config.yaml
num_hidden_layers: 11
hidden_size: 512
n_experts: 16
experts_per_token: 2
d_expert: 560
d_shared_expert: 576
hidden_act: "gelu"
moe_layers: [0, 1, 2, 3, 4, 5, 6, 7, 8, 9, 10]
router_score: "sigmoid"
normalize_top_k: true
routed_scale: 1.0
balance_loss: 0.000735
balance_bias: true
init_std_router: 0.0322
lr_router: 0.00103
vocab_size: 8192
norm: "layernorm"
norm_eps: 1e-06
tie_word_embeddings: false
optimizer: "muon_variant"
learning_rate: 0.00767
beta1: 0.95
max_grad_norm: 0.5
batch_tokens: 65536
max_seq_len: 1024
train_tokens: 465600000
max_steps: 7105
dataset: "wikipedia_en"
Below are experts of layer 3 (counted from 0) of a mixture-of-experts language model. Rows are named router (the router's row for the expert), up (a neuron's input weights, with its number) and show model dimensions 0-127. Each number is 128 + 24 x the weight over its row's rms, rounded and kept within 0 to 255. Numbers have three digits each.
Before each expert's rows: a language model's description of what the expert responds to. This comes from a sample of Wikipedia text that the model never trained on.

# expert 3
It responds to: Names and media nouns
router:160112134153149101150133143148116101097121129124161153121127100135146103145145161123124126089113165143106145120078162130127192121141120097116148086169128106113161108127174115144079130138138122071130184171142152139143150141136139105115122100120143125155103134085142167146117154118167118101141121136175134133097129121159102123101107136148136101149155045109169114134147076144110091119090
up4:134105138127106157113117117134112147125141090141152098118150125121103120102138108144138161085102091102126136081106138089171134159144107133119113090109118076147105143121123187110154144123139116098156107150096129163158141177127105110111117107137114142089162149137150108171122154143155110204132141138144103115148146115138141181119121132090145137108123113163137151156160101142090127142096
up5:081130102159137141126097162118134141122122081160136143140169128135121125132169119174139153135090138112123135111114107156109105097127127167158117154105122132134150124124161104122124137158171057125098096112146130108110139113177129153105179128101124162088116110127109153090116122137117119109122163144101097099082154115119145170166104127113108120128117075120091135162158148149087138100093
up6:134126129169100159118056127119108118142119095124151142103155160146099158131099127094188121133128176166122129120125133119152127117139132136116136148121177140162123095082156101147140143118142137106130113111121162154143073095118176144150167126161117055119101117135125117116144146122154103170067158118080127085150107150150120116113088100112171140153122094122142097112136085116125111134062
up7:127142121106154112142074119149146122130108147154098094088132098127099145145125107089099140146112172100137132101133135157173157133164166156110092106151106130122120176153098153126133122147109122143103103182131106113128162128085162117113128121130117159149156164129139136098125117101175122146159147117147124149127124113136145119104147125133060116106127128142149136123141153131113100114130
up8:200119143132083135179167153102121170111173140143146149098103084116111121138138146124113114108116127175110131101116129156161108151138109150090133120176138172133125142141118144114106105097181108117093137148091146113088118131142113138088107130119115072136160132083116092119127133130123133135116143137140140139146143114154124112134121146146098122108058127097189153087141149151086135100150
up9:130118181116089121150123142154119120106179159115124127111100129159137147135133119153104041080125142150180136124105124113151152139106134122135094117102100098102139112144188142131151106183119096165157142140135143105111126114154141135128147150128132103086126141119148124146118155086113156162089133112113140098129124114146108129148154130102157098162111184104113150134105118179145100176113
up10:160144171182111096124179183131111114134143141133151161112130109157125123146131127146137159142138141147119130159056153129141130136110122120087104117136101149140098130139143144162145131103137141116117167120126114118121157143132155169137141122143077095089120133108167137121119173137126127167102156146137112116156129131105103124143113092131157125152116155125091125096111096095121128111095
up11:115154158140128127118112137131117126136132132140128168099129117137114136148160133146140091100158156103167112172064084142125129093126137121113106072122138148104114141120158151110149130134098145085099103145107153165139122143107136153129136086136144132103089153134166115105136112110095079103139070130146156113114146108126129179122092166168111186145160117141147108131100159143124129151161
up12:096137067108177132113108126126187133116142116171134126100126127104134151135116113149149116119123089108146128157093135164109126116118107158113146107135134113128181115143148103132140093148123131162168121141126143162178126130079163115110101109083116154092158121128110084125137140101142131130096080098102118132127087172138098152132137131116155119115136130127166093146128138127123184103109
up13:091117124137165118113125146144097138093098135131169118136100111121114093173103108110115190093151114132112149129163110126127115093117108133087145108101103094093158149100170159102146148156126166135134168144132127096144141160107120142177112109136114129180120119136120184155132103116166136117166140120118105120107135125130103070110130174095161116134088126146143109125157154143100113082074
up14:109147132137114152161112134110115158107120138169156067120141150170123166105127156166092132088111135135088137095152114132127119103109146100137125129142134113102115144145162157088115135068117138113137159134094165106152109144147157141089125114158132148112176158145096113124140162082148165116172135157120121142120134134173136109154152152128155091172134124166124156117139112124145116095156
up15:157102121136118136131117093165151142162093112095130186129135131125116127150103177113131139066120104106107093122118105113142108189127136104137104148128148131121136156159127115086125100118109116129127136139120169136086116110096157105120159130104155120140123131093133109098126088159127086116145144134152108161152145147171156155137145112134105136100123111132111113127126152107126122126100
up16:130155127145117107153141144107137123134135134116151140121117127139120154084139139114150135095113160158183113125116118101090133144173140093145103074120168119146079111108154144142126117144112116122115144152161171147133135095115148160104144154098167113091128139137186128088132122075165159151154100174147081095142179143121146123128107110156119117128130109104103140115139076115073121141181
up17:137095179113160143134145119120128125122091124122137119104090099099128124117126169109113149141151157117114122082134103145108159122180161168133149085159112165153149118127103108163099122164137137123119128100127177113171137132167124099136175118140126123109141100125064096091116069145154097095134151173126167100152139121148081091163110116195101127147090133129117138113142129133132155117126
up18:096133156117116136135148141113129076101166168125095106091137137089102062139100168138161093126142195144113100156126131118141120116130118114150151145115112064145134161113133140182133139088146136174087129118131115118138086160136126105102136126069117171096120117151138117092127127104095114075139094135150107135145105129125143144126154101124130092124107140098161124123150124120112143128112
up19:089114098107183154122115114113101104109160155108148104086138122181140139103108141104109092172114110116140158166139174134129073114101132196118071116131147139081150177119146123131131101127105097133142136137137076129090114147130101092149137159094120151117157115124138112149092165113078123152124092151125153132113145123121101150128096167138107124134140098157108121152117110163143131135125
up20:120144120136168168138168150081180113144202142181154157166116128133117121138196141089152107178123098097111143111158138109134131115107162133153120150123127112092159106154161141126123133147135157107159128145123130166137152146116097123092135129113117139108144156127119140114099091119135120097135161102173131143102124126181103138116136104095126135116124132119137148190152100152100070106087
up21:157101077125093123124114113160133131157159155133172152133086123110110130122127138141157118111129099133144118085132088066166166160126113106127128065099112159125124127119137130106123120183163142107135099120142109136165169136150158127154125091102149116133073126112134120111083132128150121163131160148132121136064097109104133113103115153115131139113137117154088076093134151094139165124102
up22:168115130081154123135120135113125095118154122088129073144147128110124094121088183174139096119112118145080136140110131107101113132130150151117182122138097101120189133129156135162113114129132114131141127124196150199138096139140109128150132127125194118121145118130093105118150114134121094101105085145097118134086143155171141118092127104109108176100144160103154079131117087097144125144123
up23:151143158148136114151105121137095150124113128120157117157139113118124126080102107112139130109129140131133125145124124132122133156136094106137156104077140117100140162152117123129144085120155143144114180139133133153082146119141102104107113117122124076102150115143152159133104133156173120147114120094172139078134137098081118146193128090111160123139153086100164117122119146156121155128130
up24:097123138142136112110111148161113161113097152130143169162128147145137117102139151108115115154127130118130087143102133143090110108147109110130064122096146125113155102182131151128118135138153149134176158141126138146121141161144126111136124117140120106121150155097147125133138100137144149118108137128131108129111148113154103114160118126124128074129111179107134124139133104131124106117105
up25:101127099161129089118137092117134202103109162171161147141124146115108143097116144105166147169154124136122137099152138121140129132156104147120108128108169127135133100129135145071142152147161128167118122128082147134148158183107139091139138144141143108127121181102125143148149078091143113106160081144105074131110117180153126133134175150106087130096145153162102125127144163122132101099140
up26:109134090165102099125191093113099124129127084170099101123080125157128098147141139063116112125110116107107118097151104121181141144114085119118108108157122091126104153179155165140114127137109149132129150145132145090118150119102112156104126125127135136121174140187110142120154132108140116147136180104113155159130105121126137088093156135149133084132108175111131137108121113135099118137179
up27:161172097154135118138131107115146148176098104132100125143120126114097089077193077164144136114071155115132115124121119136167144115196180156156104140213132067132098145150170102119133131135153137143118123108160142089100131148142146108118123091107129112130165127091134119115146158122141116131129130147107129113135103170140139139143158137110108099157156128167173140121124113124165101119142
up28:122120154098068111120114154112139175098137169113139178101100138110112128141113103147118122118145097163136138067128122142154124127112133098128130155110125119105155123129172168180146171108125104124112078118082135123142118091153140112114111140090128133143161133132072134115130115150130132171162161114125177155139131146121124144109125163100096116135140177101126077139156087145105084113128

# expert 4
It responds to: Table pipes, headings
router:151117180115126145098088134146139121117098133073168127135157143164104097138138165129100133078120121134146147143138141151131166112110098146104136100124107152138112119090153160169124135132178153144157146137122141158136144155112126103130118101124147082135153109179149112109163167133136145109138122144110082126101115117158144133136110076135144133116102142149106118148139100148155126114126
up4:132156125093139143101135127137151144121118147085101145090128115143123141172093134141109163086127127123095122086088105150161140140159121149118117120117125095151115130105107118161146171090138095166103114151119128116118174155116122126131119137146131161152129136157112122152110158143102163105150136125114103120157149136110126090110103111114114127144093141139129155168121087134156108146139
up5:129140144138151146135077088119134144143135086138137123125122140179139108119125137127150112123141094149136143085096146150137125151138124170131110087146136131156101175081120140148138126130105128120081129114150115115134149157166125135128141136127164141143162121179114122153128081089118119117133130135152123126125128090131143128118105068092152137121131113158115099151169170147155095128121
up6:137099112177096096131143133128125151138163141105140092090129111123098118105131121138130162114152131123148118127127174099117116125133163161153154138141131133149145171120112173171145147155123123127128100102121139151102116122126147093129165088137141087099137137138127112143092128140143096113105129136168125159075126165124092156122117160157129144124090125124120111091091113109140139128148
up7:091085137134168171149103161147122140112106177132163128154099143103119105165110133139145079103103134082134118092114147109124118127122142125149095119174088152064163144101121173130129112155110167118102121201136118115128158152139189099089152147155101149152131131149112143125136109160117118133139095069141115113124111127154138126160131099158117150123151133113107165075105072103118118157105
up8:093172137090193131159150130125121150099150151127121101137156107136122151161127141174108131122127134133165143191143140135110112135154122208141136181160122117106140113109108142157178136139135148127162142127111145153119141087119152124129122135146170093115135132126132100147143156101125136115186137100084119092111132117140155104090091076118157075173179133094118153114099159165136175107148
up9:128097172177076126130119126126104122129118084153134127099111115109125142154075162181095105148110144113142105143142093145112122127120105070133112105111126157137121173171110087146110134123127113111126096132081164088103122123103133169120124082136120136140126095130116161075116162177107109107128144150136143129104106130101120110124134073170131097129124147172125098193155121150137146129175
up10:155119123137138094116119116127131134100112137120157168101161131155121162132148145109134095136182136169170167140142105110154166158144095135130106106142093127159150120123120135100123128111177146131111137129165128096132100119111141165107140105111129145110127073113117119089106120127158130158118146126097147118104162134131146102143171136089122122111129112118169100140167132141112165109119
up11:131156122089110168149126149136149145128119129077147092141126077116076123142147157148097172094145136172154171119149132119096154174143157153153116139150102142129105176119103151114095141146138140118140142096160152124156172151165127110110122114147126142148110121076138098126138131143107124136084129130068128134106180127105123181075138099095137097132128165096061141125087133120133120139137
up12:146104144112113079171114141130133133054121119139135142100094083104119135108125071128138126146118126168178095111159113099118081135088135122130093137129100139119111143105091175109053123152178132113142143123155089141113168138100131129178124150167141154132100137120126114137140139146143099179114127175099133139103114104132087134117166140116127148154127094145153135150118131120155136140102
up13:120088193144140107142103124129192096104078103126140133129108142086086126078139139110093144150089149127142092134111128119126086110084110121158140090121147147180099124140101177099123120118143117155108132161147147156140151102073174076150117138126120123140165153116100122146156119132136150135173119149138126149106125099122112174110160124096127131072134154134136130163101120106155103109105
up14:113090170153135152114144122145166154135129159125131152128136125090098160103092126189145159142116167125145131164187106119120182109128160125094118118160118116119162140115067144170120141136117139184127075143116134148152146138124088151135125138116140133113101142128164147153127116120116137163121086150116139121149111158135132140122141086100129104155144160119099136100100164146105146179147
up15:146173152106116090127138139140146159158152113142129111159157133157132182141117147087133127157123132095158150160164107092130156138104133151107101144172174102100119137106130114140135099097134174102126130152140092158130139171103118160115144135130156118116122135114119135130090124182061101137098075142156132110147134079159152094101109131124108142116097124136132098149129138085120125218091
up16:164123152099102151115147116111168138131131122146126137133137146177137112081169159136139090092135075125138095112172168116103164105119092109142201113116132145108116124108133142121109164170123134125137124169123155103118127147101071096121109128129133165130125116105125108091112132169151143098143091135149152123145141135118136125142107145082139152105175121169126132101125104149136147197068
up17:094175148114125136125117082184114157095103120092114108139156146130144129109149154180100107115146152147116110131136127133114138118173177115160138117119118157116184115095171102129068152101146149177114198132162129120113145124129113131114112171128173115121082130130152150139126119087102086163114121109138125128150101114127105131120074174124152112100138144104163107128101123196146127146144
up18:159138131136134150115118183156126107126099126129098131160146189135140126107146165149128137123132125108129136173132167115125114111146142155102104151147133101127104132153163121186145139148121141103098149169164118139168126128161138101087131103150144134110103075111072187108115131099134110126090102135142114066146149168147096121119149127110157138106159127150127150172127105159110098126100
up19:094125079094129186124090104144160127128147110142125138151134117099073099106158136119123093113142162125123122094114120139111117112106127150124097122124167125136128160145136138140180122159160149120138141143106098155176155127122158108155139119119099152140138120134122114169104174082111111119151126145116141109085139128130134165129132117103127138133111156132129140154085120141141119051148
up20:160121108151105123125094155139103127152154094142077122128120121137156143129109123127115124131142139134081118117099115145132123141131101111135118140101171151125144130090135158159095109137132096179106141158123103138123081127102090110172119153134146154153177131125144154133106100112167107169146112114146159138126123135124091157111081129090157165093131126120129123123140128141123123117105
up21:151125153114116135134126128117129102070142106105172135166097105171089120172132104160115146146133131156118131105140097133152123098152099158108082125146150126151101143122098097128176087118104127144097141125139118118156193123115081119121133155094140174141110147147133132160107115172110100102149099103144112103116082166147137137139140151128120151165114127124134100104091132140150141142162
up22:135107109138139158132099130094090138095126130116138110144135113155131113090125130092094096130159122135104152164143117152149121093147170133106104095126140135166179154122111135125116158121190148135134143160106144116098124123107183104130099131137160146112113142119160093151150130096136153112108099167126141096138102087109172136140123147113130137110114099118176124132121133101148121120149
up23:131127107091138118084142137129162140131142138161101126081115155084120092129151106103121120165150123125117118155118119131143113128146082162101159120177176172141114114137126131117098108141145069159122122108147099143123078141142117097127156122104097161167114144081107106119133143146110124123157113077112107088170129115185136119160140144126080102146143165115115117124119169156193108171129
up24:197133119164091120086140123123152099122126112151136125117143115098099126106123118150106128125184118109147125139155134110133151134143149099144104130140162123115140141149138123146130116156125148169133111161150115114093121154140136154162141158113074142142097181137135161117122111113120156112150129140126108148129130139102130078115109133105126141145096181167149131097155145086119124078128
up25:094130188098144113134089107154153143141124133082118155111157110149131120103089137153176186142109153083136126084119115147080127129100141156085098181136133133140160109099104126066159114159112148118159108116150111109089149075097160116127167105091141156120141124101134135117109105119118115124163129146099113104128179181144145153111101145092137165119157116141129132113113170109117161132126
up26:108127142095091113086126135117122119199125143127131106128096102093146082095113140102126133133151108113097101153162120105145146126108113124112169106142154144118158146107149118135146123090104138158102115152112116095112087140124162174133168074124127148112159159149103161086173141151141122156105157103103105136144123124110108118137097082088141096081077158148130133123176136107162131150149
up27:130163126157090130175112120136119124152082139124133155095121125121119149137119151155140118128137138103117151166144115119134166139144138156161137082124135110088159145131094143177125125185127109149136177150174091113165137093122114175135124116128124109171199102165141132133120109164112111164139085132155179130160158117177168131133141085146139132139076116142110085100173146124114139100169
up28:100117088129138157120124111106122116095101156141086075149161127123112149098120163170157093139103139149104095126133140105107119133123108161077129160170146112154109173132149177148131112147129099165163144128157164130128137155059120180114104111143102104172100150155165158129133113135126110146099130106109177157151125101092107146111138119121154145117138109131149095106137110124105122074139

# expert 14
It responds to: Word stems before suffixes
router:147115123112150125136141169097184140130107112101147140149115127163161116145160137105135156124135182143067142108131107120119123138100080119091094115153124082098115117123138116142132083125117104091160149151063120139117147161137093130088159113160079112100082104088134108114123102142114142109109099156125098133154112137133136123114119103145107132132138137098140133097143116138132144093162
up4:116127126164144111102100132138123107121145146115163138126150088133114119103164173112098132145124149137114115135118129100137138123139151111138163104129145115141108165099131198109143125141153107100138127153114159179104158152141116133139144149170123149085139159110088149114089131141115100112148153141111107104105155176124143144119145106122117166128148165147095102136050152149125080141153
up5:081105106122151172084087119152131129173120142137105111113158130124102126106113153103087124148134148153114122137150130066121156126149094132131125093112102052107203120143163152150146171112144117142155144151142167197128113129115113131121120066125123098205138084104138113119162129108150119115146126087170127116095116128161159125140114136129119113116084151154143114129155124154120120139143
up6:101135166155143139123119145125179125112114155105087128099112125111101111105110155137140122106141182146123107114163125099145101096146094138114134090062098161118156150107139101156109147100094155112160138094093119122156153083103111208150098105142157150132086132137123099166114130164142106085113149115100133127146096130157131152136139144126068106150100186128110127146122170076149148109150
up7:109114096110135153111125115102142115118116141078121135135119116119134135091130097133173134148173141164082134117172158151116119122142117119071148115127143131165131112141145098111136154113190144131163141086163159130127130136121109103091142082128114121103108083151146147155118115132095112093152090107108113125103142093105122146149152102160108161146083151134143132132115147149169126098104
up8:122159152075102151110116163157107174130136119174145149183157106110117103129192120119106145117145130160121117167080122158079107107074093078129144133144129158114154144128127148104136181098119147135165122147103104106167121167125208145124126099152153118140140079144120123142132105140114137093120150182085132124095088114090146151107157135130128133148123128132141114139114088120124149146131
up9:114136113149110122131139134099110109121130098134114100133087137141138114113098131149117144126186121133119125137141112113129110104143177165093125143118182080116143156177105119133156143166085125118137131151088138178125110142067111109101156080128112114098161153106157126087158135137146126107124139153104141113136122108138133109131110120091128132156116075123132086118148133088123133137122
up10:171111141120120160150102163097147136141200107180146137127164099144128128117151128119111099168136095099107105147104142163156137133146138098097118122150125091170127141148117151101132132153103134119087098152140148094126157141133104121139104139115127109117140128117121089115154115142136080141115139109122131115102186180159136123126130134171140105122143131140150119104145138118135139157137
up11:122055103103132072111137126138133099098155134144138147119123119110112146075120116110127119124158153125152121143103130128131117156111093169169120135083126142120141120127128127110161176132105085118089120160135132115137121151098122152128127100105130154121152126121157137144141122145171107055180152159104119131157101143139123122137143112093164120142146148142093113143174142119130134106130
up12:112146079119097112133117139145144122159121140095172121122114125121137121161095123124140106138135144136124159135101131134171119120134123089088098081139184166157134136132110167163110128143108060095123097128110123112118078132088170141090132192138127161111127106105141128117086140123130143132132118102125130139166112134104104149161114084076143139100111111125173103141144123088125122176135
up13:151148143132105129141128120128098122139135121126105112094098143136157155122146179109101081101133154116149116144118148104135132114164152146104156148154162117127141158118141141124127133110162141147125141095140099117026175177146126131130138110148110120109139134140109189103126116140090132139191122150133109163089126134113112095127142129078125125130111104126148135105118148133176139118112
up14:144103111143156122133109124125111140119127145128081129170137105161123161108143105143112119132159137105108161133180106176163095120105144128096083113096126114141155112099091133142116113150108137134110076143099147135140122147111140101172138102145121111127134110124127091129105096063131146137149128159142133081146139124108179122107094131160144103109150138136077126153112107136132122119169
up15:156152177097105198110127139123112105131132121152116133115119137113124128088112095095148127144114117111136094109084121121109122138132114129134134143110157094146122096113153099102113158129140118126083143129148098169121122120127120115171117144122118132125090118124114116121122091148164092135151111134105142146188145120130123092112116109163106157123108082113127159161176110092163142153153
up16:101128157123166129196148094167141114143149134093177099110118090180146106108147113128107159128172140150088130131134163097120120132110112115123134121149157132125147082128180093093110135117126106099106103104124154128111119136117096091110134134122142146105130121102115132148132158097155126172092151127177127134168143141151079146142136158201152109093085153130167121152110111123148121118146
up17:090112117148119152107134159118191121138112112159156157114133129112109096128161119160136120169101108123127133166161126126105155133134153148126128101153117105141109139112112136108118064105099117078154131086120137129141132165139114129155140114170134116186103120136120136121135122139174128142168143103105140125142146128097140070079143114097141076098135143148172133135111141156137125136146
up18:186104122117122131136172133115145183137140143113120139164142072143135164131078111106120124120160142167132141090128106153099074102158103164109163111122112166110119109112163110115122161127114135120109161133167134160104155145148133142152165141157097104107118125119111126142092129103125149097113120106156151160155123116123163121129096128127139112153144118076137140145096114098132075172090
up19:125105126157139128127145140154126129125108152113120090087130122140108139123131183136132156112158126174158156134118100127165133163125158150116148176169134137110151137101138116099139131183114146094117141164118105101122127122110123092139093132141096114139111082126151148149123127109128118110137169114107151101140146108121118135175065146171157119144105171098095140097114106139134150105163
up20:152133173098130117129133123115132120097140103097118140166121108176147062154126149143118115105180134130113166131133085123164118089060118140115117135161109138138179140113171113157145098107115144146131134107098156124129081148158124135103122108109134122112125086091161131114134123165110171135140137139133125122146126157121132143133121131116139124134116120077137110141156125132115172100137
up21:105158138129165131150122145085123134139153149094180108132149120137150069157172148092152129151097134130141090124153115135123163109129083190111093136146167118175142125147165109114127101105148116091112140125148120132163133130135149168117123140129174115147152084124138183134166176133148126144092116124122158135119123123137113102165145136163121089133144104108165135107136154158104121145112
up22:124104132131115122142135098158155122166102111135134112101172130156084128172128148124171132119166155119153102138148165115117131122137114148143140151137163141132107075134145128115174139114152153143149104171137113135140074135122146115135147102163143133164110153150161107158104135132105150120089118128126063109128119129096134171131137123173167144118114150094124091129157178138125152188072
up23:137123171099166116122141198141154117128095104130121142100120163161123127140188134121089094153116158114116121128094150108100138130123096098111109093127172191135102156124130136135134150099103144154142101128146105141137121122152142089113114120095135115134126145099114114121125076121113112108125152139135152128145177134061117117162139109132148138145135107070164164131143136131100168110067
up24:086106070138157118155148123121183081160124093104175149145139157129180112117125131118130087134132121114109149135089115119148134151124129154104138165140193117165117159121106177128115095161139125126105154094121115157114177161123137119131159125155170111159134117135104112153105098098134125134133136167146113136072172145126119127098133104070122128149133131105138133124107161122120128123160
up25:148098135127075158119175109105115153140112150128113127118123152127128162119147165143148129102125181133110143180113101145117099099150099138110146149101156143141144121143115114070091121124118124116148149150122122112074132146155147142107168094140131117123141104138156173099112167151094134087165162113122145186112105127069113130133146092125148128117137135127135117154178108127119135125108
up26:160112109152139140106108129102073108125146163146141141112138143109124098135100077129109144086132133143089140130129150127158115149139125122125107133110108156085122111146136106097148115116129095100144133105096129152109146102101136146129125111152119179131115185130127135113119109125160140092096141097131170152106118112104157099173094127125130137128093158129082119126121116098094158097131
up27:164091139117150115136167133118088129139164112155122118125133124142124097119138133112100166142120157112124111131145104139142117107157129127130114146122161171134117106126140127123165127134134125097115152112109128114115140099140118084110161168131147139151145104099147139160100108124103126106147123168140135109128107181101107128132161148135123087079146132131125113128143152080146121137140
up28:168111145121146103167098109164152143113109087127148158146134086124090180102116132117121124122137151106131144105122118155135170120123133148096100179147140121151110146079090129099133161119123135144150097161081160128095116161093126125118135168110098118114165120110120078075132143088159112157135106100112089100095095132149107076109089129147106162120101104089158134139140118156138085128094

# expert 12
It responds to: Content-word pieces after articles
router:131058189137130120108086154120110141138084133123160121091163123137137130103141151146125134147102152130131109099105072053157146130103110093144096088095142134128152104108101130123133117121140058127121147138129146151141133129130087080125145121128139149142108168084152109135161112161145155103135102158127111132135128162162122102129116129130146162139151162067141122172127122168169130155123
up4:163085145100092076125059164130123127137136106103166136104133154153150108140123114122125099127127163116124106138138120143179087176125166161141131142166122119108107113177147168148156200149126084136114123144106155124195137142116109098116121115125126146157079169109084131149165123129140072130147141144157148101135170099172094093112135127153126117159140155114109130106097128144137082105100
up5:143160131126110136139117143117083136111155123140148123108185119118126149126171170119122093120098096157132102130126125122129104096155112101112134149165189076136143145133095099113112111130109148139130127144133151160149122151141147130147156143100116104086083098137106090171146140119121108150085084165109161122109114142138123144094100107117142123153123126100100115094167104174104109086149
up6:165161159112120118123170105109139180111148084157139112124116206118103172117125083164087078104084168124134145129146081151122135149138110104124101089119116139140136102159110117136159079169087106141160158165104136165135120125137103122105159099133103078172153142113132129097117130141144097101137116130136166108109156162134098153111106076120142146119139131139111144141113072083127147124111
up7:170116144141117078100069158125110162146143146100121093110136148137120135153140136144154135137109145121112127143116124105134124081201110145123088107125162112133124133116132101111120118141153144124144122117105108091188117130093133147135065100133155128084123092134112167140178098136154120155177155121130094165120080106121122123134095157114146169126116188094119121129085146147139120073121
up8:133140152122091135099141118143122159134106160130165106084067108157137161153126087116102137129122132108141152141133186120115119133104150080157125130153145087124134127162127135114098105097138119101159116118155133138159162107124096156131118166143123175121111105118140123101144110102101128113167093099113135114144128133133157134147157134072125125107168111111158111117128143138109107140138
up9:114085122137164117110175108117143098145082156171111135108091110154140098140151132089094139123102163115118130135161133109127075117133120103152130134069125110138137133108155153138101148127156146130142130107059128125169111127150184136160157113140097142152134078138108181138090114112096160119108102090137095126156173103137141132124105146090096185092133076154079144132128122139140112099103
up10:108156141118150070115141103094119071173127131124135151147138128096153164115132139115133075160134151110127080134130074114131129074103121127092082117124160139156127127125115144164141118135140136145140132107142105070097148156122112128162137093095135121110122094159124139135109116091156179131106111160127181140132171123153044157152116152112135099074139113149126119140128171128120111091178
up11:147158158135166130135146161099156156135122139132138120161151155136150107128104119086081151110147124138120124122192159128106113181118116098135134130164115131145143129118128098154124164089115123102120126117098186121129136143125122143136089160170118117138145167150150116114169128132145128105115145093132139144117141113077107079109126154143096108125085139122178149171069145160167103185118
up12:113101163130122136127096122143086105114159108149124146109127144151109144111186145145178139128157122127142094120133111090137125121127129115142118096156107121162114134146097136177161101125163145133101125161073125128174064123107073107159159113074116140158079117131125160094146116129132116130121105096114146128145114142059118106121124125106150203086098159118090169149082124104147111144131
up13:103146100126155165158143110113137130109122151111122114132146082150130117163138146158137120106080183142134090124106072147098116160158150145158153120100159122171115110139143151137128104073123112131122163130109119158155128101112109126090129145186173101156125114107119136131105117158131103132160143119143111141132143121154150115123090155112101134109109131087149140166101125098125108138137
up14:152121166170090103114159103148171136124123069121141113095154127113101129133098092116139145135122118164069168100147136110109124142146159107129151159141123119106125122112098127112108154116130078096147143114118142155135143123116138108161092116106118159107105110090116111142124129128102098093092126125130118141143128106120102152145121169171149112145140115117130130125127135160145126082140
up15:120098151119108159145129154172081135152129118118123102102126137136119172152184115102137114135113164118139088152131084157089110147163085089141131110102148188113132136091116162150140115130132167121112121125099153113119117109101133136129148133122149109152116118107141074131114111108144079135158129122112161068124078099172123075148086123105124139127144107093125165173173143128169123103074
up16:176139131138144151116070161133122133115100133124117119141104071134138108113146117167153127124122113135126158169122122102089123179134147140133104098112103153114120126124099155136111156135100110114129125110129123139151149096126153113153109096130137128142142137110082134123152108163081085127141126091138137123091136128127141145120145095144113145134133168077162157141146082101119158132063
up17:150114138156129120108121136133121166132112121125179162120137118152172175150112093140159105106129119109096128119094117171115138100122144135148190166126161144132123127127126098106133122191099136142153112138148136107156159126118093064140156152105135131127118128088160145113061170123111147140157083095147099134126154120158101119097164061152133153130090094167101137137076153157099122146093
up18:166121149097084127142099168168122138126100135144172085124167105149152146131118118139125096162074163108162122129101158102119138168127133108110144146067120158130132126170167105165129113073114103152146111157116177101157131131124080134157112149201136146158163109141105134099133110122149175119137109148142154113117124130080076091146126151141131109129141134118099120081105141119120131109143
up19:124103145127120116079151112136113126152132152141138128090161144104113123125134106151098170094094153164107136131104131110172123147169102133152104144103136103120150171130112084117125153148118155153119147143185123123115145174121147120095122143163124165125127107098167107164099111131113103124111116136104116120146118155124158146142133130141137128115084126125122162149166109092154162080102
up20:155098132146147113121121118141123147135096132111112094095131109094148120134121111168143143109113109120114163103109086107125175109162117124129113131122099128097136142123149171108088109145146147103155153126150151088125132104106104089159162079119137146127127126113176132124121110164089136136114118138128090138116134141100130117140137138125182140117124124106133132182161159139076154146152
up21:106171143191111152158177137179145115120103107131161098088170140114100100145131135150096086130136116170114137069149149152111151079154125141117111166105144109140109153141121083127135166130150154143107132136089110118092167112099165120124140169120130140128118157135138141133134139110098105121164106156139121122149075150131157141134123175133142108085115132116134103121115158124105126109167
up22:141154154136168135161139130107112096098112151125120120129143095118139141106165128142160169189124156134116110092111099140150169133142167130096140100135095140165152129148117150130130102146165105103121139158112117102141115129078133134168098149138116142111152103119102108086120109118158194100163111141090069146112111173109168130138097104119145110123182090149130153163125121120085132107109
up23:144119150120105129098136109145131118100128112102122128095131133078131139126153094147145146120135116130109151142085122104119118086097127110073145114143169139122127162075151156148194122132121155134153119172134128095141174100141154094132123118087146155117119151159141166168121116164102125155157107135159112100127103089083126132116177131145078125135134143160204133177164133170116141122119
up24:103137140095144134085144136142133136109117134115110076143161142150145139144100154106055110156114141150121111108140125102085116120155201122076109133154142108117150132055133116104135140093142136113076157169094135148136164138135127099107147096124135157106127120136093068125107128081103113141140145103105109144141124121161136158144104106113082091127142171132101120156187145141137171176134
up25:085110121125102115093121145124121171132119128152120105100094098173095115142127086138176070132115090107122113173157160158133045142119179115125119144153102142100102138135138135145120153113098137167116126131105125109139107115125177095132162157125167150110130132106131131126121142121116155108076151127117114129086124104158107117198164104151162162097148097120116147116110143108087133150127
up26:132120133114131110086134135181168184155157093182160131102114147147104108142103133126105153125160155103112157138131154073133152128145127131090149099120138097105118166094152109143137150124106104153157147133159162124150180148092103128101113095104104122123162149170115113125093120126112108142092093173121074098127114109128127107115176171100158144122104109130123150158134124124086167081119
up27:120117127104139110134112142143115154101152153102133120099160157187120102124123097114103119109088106118105139131148120116095105157123111064118124125120123098114115155151141140104081124124147131112116151147107130135105124107108115140102138135159124140128129169069128095193121095148126078155125105131088140118138115133135139142152110142130179118120118140135129125120134107114157150140168
up28:144150166203098111123130161145153088127116136120119120155131063133124159154120121197157165128142086144120149142090122110145113132102141123102149151094124133113094114123125096135116114162154125124150145120122118130080134161112135136089106147092141148135143096124165078090118115140095118147130144116163115129168136151117164145105104112128180098118138148127139137175128082074098139152131